config = dict(
    balance_loss=0.000569,
    balance_bias=True,
    init_std_router=0.0105,
    vocab_size=16384,
    norm='rmsnorm',
    norm_eps=1e-05,
    doc_mask=False,
)
Below are experts of layer 4 (counted from 0) of a mixture-of-experts language model. Rows are named router (the router's row for the expert), gate (a neuron's input weights, with its number), up (a neuron's input weights, with its number) and show model dimensions 0-191. Each number is 500 + 25 x the weight over its row's rms, rounded and kept within 0 to 999. Numbers have three digits each.
Before each expert's rows: a language model's description of what the expert responds to; "mostly gets" lists some tokens that are sent to it at least half of the time. This comes from a sample of Wikipedia text that the model never trained on.

# expert 1
Description: Word-piece endings inside proper names and rare words after a capital initial, such as M-ing, Is-ing, Har-per, W-ake-field.
mostly gets: "ift ", "uc", "amil", "asha ", "ears ", "ell "
router:527478568495495483481460484497493515464471478513529524507511468507480476517509479461491470479483498515484520542513464479525512478475487499489518488527460533537459517486530461494486547529485539525502492536502480494500482504529469484524511528483513519475502459519457498502500480524477465480468507483491504512472511507468493511456468482509498509371503495489515496517508582526498523453523507497493483473478509513481510500517497494543501449498525507499484507466503504443495493555501487500512499509482508554505475535488480530497514506475506509489527473484495528529534488497499509474
gate1:463485519545512508479518503497461495523464520483514511491497470490509448518515516470476497518476479474475522520544503560517508488473496469476510512492503506505448489512545485492484512518526496494477514542497484497555477478508504488502465463498478512501495524499508527509523502551484523522488494493514515504530511488485502487468506522507491457458471492515479481471500489505453505490485532505515491467465519494462449453546499463533515427497508515527507500497478517521520501514464531503498474491562496505493525561475477484485497500526489553520485493419515552495511532488551491456
up1:522463519544478526526486488500507490494486516517556532500473550526478500510498508510492491510471505458481502469487533505531459523474466469474509518467496513522524497473531510496458506505476513491437514491502513495500460507482514466481473528536511544521517546420529492464531512516461517520500506511507512486494532505467519481494525529533482470461500525481503501522504478468505491538494501559514531490518508507475483514519490535545486492493512521505461491493521514550504479522498489468478502509510530553508540512518503453465508575510496536507523480510464497529481536460475533482

# expert 22
Description: First pieces of non-English historical, ethnic and place names, often after the or of, such as Ach(aemenid), Ottom(ans), Alexand(ru), Ram.
mostly gets: "Ram", "Ug", "Ak", "Jav", "Abd", "Sab"
router:518470535436471513472492489457497553490480470512543511518489498501470473499509484494480473473564484492501486560505518490514510483467496485461499459502494575510505466479469521515535535494487522471494465519493545462548505497519506493556496523512521511539483516489461530460530516486484478482498493492514501486537545511522485528510479502517525497485489486494495506554492565520496508458527510482521543515465538520511486504472512449523504494488505519494435505511509464485480511499480440487532501521472519515520497481492500529520497516531514493496473534523474519540515501499505494501
gate0:453486524501475503465493516482510490483505457491519443530485485437491524498525526515526490465502514501540503460493505490496505483491489522515535484521508533536487478495485572506564469481463511498540509506511483461535486514544510462562482495542502475537487464508500532503509525523525487496516533515467459441489534486547458497503459518517514517523480487496509532512513545514476514496504481559510493518518510511475497476488509508525496482497520482509448504485496460495493474504474491491473518530472488550471546505499509482497526500477447483532493494481492547493512486474494482538
up0:501482518513477503554499482522566503491477535487448531513489528524480510495461490489518544542458506493490502507524484515503450486521506475481477492469517487482520529511547468480448503548481509522486489469505556497501521478496494527478509509425467501470502509510496462505517484524481536513477490466492478526486486531460525501495534488520464478473495519498487511465501504508511497480518544481483493464488471512561501493506471470483489499488501528521543455455494500514494565482518543473516453439499521491484497494522504471505493484485544514494480485479543470523485491505496490458

# expert 28
Description: Common English first names before a surname, such as David, John, Michael, plus endings of split foreign first names like Patriz-ia, Mar-ita.
mostly gets: "David ", "John ", "Robert ", "Richard ", "William ", "Chris "
router:516481520469469526491499507488507551485485432525553520493544502541470528536520480474504464496506523542531539510543477500540507502490483504460468489518479554513490488460492487495529509496484519482518490509447527492482459518530476511500508506504503515522468465495471512519494469499526485521457518474519507487509486508477477504481496492507495482485497464494535536552502528489508499485532539473506511508495464528503539535487481457483478434476481475515437547470507506481451503523467457512538485494466498526519466505474503481497508505503458511506491507516494530562483470518504468506
gate0:475504509542462510495528482534547527519495468572500509505484488512489483518553486472489481521517496483499490484539484516557515499509513517493474513475478509496509528476497483483529473530486453470475535562485510499544481495532475543462490480537515522504457513464529529529460444517520495536482524441467502498528464511495453535523475486488511458489510517482505495450551506487488502503501512493522482463526461502539495507539475521493531484497474465507482532493501521503462518543506480512535479457478506506495483506479491468503489492514498538494503532516527508541488497521464481496
up0:467524533543439523483510489518530497499447450582485525516523491505488501511543473492482435490516533546500498469505481525555497472529496516488491505473463539516487540456484481506548468496511479518464527550498493484522472493481460500489488473527523508516491539469517507504499479480499505534497493427508506497532480511501475510488479506507531463509495567470525505504524522486497513498522498473526492498513481491546523490516480513481550497509465445543473528481519493487487481534495468506506475457499487486501475487497482479512504497507478511504502519516534491528526469509475520519

# expert 21
Description: Word-final suffixes forming abstract or legal nouns, such as -ation, -acy, -ing, plus legal words like court, judge, decision.
mostly gets: "ency ", "tions ", "court ", "ations ", "justice ", "acy "
router:508485506478483520477534517480482515426478493506501532486529441472453470531530471513546469510512471446542501516504480484488481451483474502483509494485461514551511478487507491521510505504490519467493455548498527497509502494513479505495524494515499536519483482495463520496528468495511472473488541469512520508520546506498434497471479439515514530456458489498529484499499466517482536494536508444488519491501500507515522532481496476517501486497525522518475535494485484524444478517499502477526479530494486495490468487531488521508438518488488485518531538499488487553531504535497530529
gate1:492523528479499503458455524497522477469491525517483500504490466495535515505476532447540496508485499484536475526474469519491507535526475489496508491491509512488505505481533513502517481505525516535496478547537477511520472480420446499473514507453530579513514457518525519526484496497503478484493493476529505512507498507499518511477483514457512500509503512491468530532535508571493458531525536470488526498521508478512521487490472466546513473532489524494511507484530529491514490544487488506508502492476494524487422489516509532465510470492465493495472497503427519515467510516505545511
up1:494522497481517501474458491515469474457480487471495476489475481489511452517488545496567490467481525468520501511501467528478458475507496535490510484507485494521534527477513539544480482482547518542483469516468488485529502480444443486495464517489517550525477499449514474483513489486532465445497532501506482508507492503469497528493494503510509538541506525507465563478526488530495459493545486468499525520511509490495497530472484500519523490539496535492470485498525470510501531516514497495529486452490500547523438478482487493491503500501464528519484486471498517535520507526477520544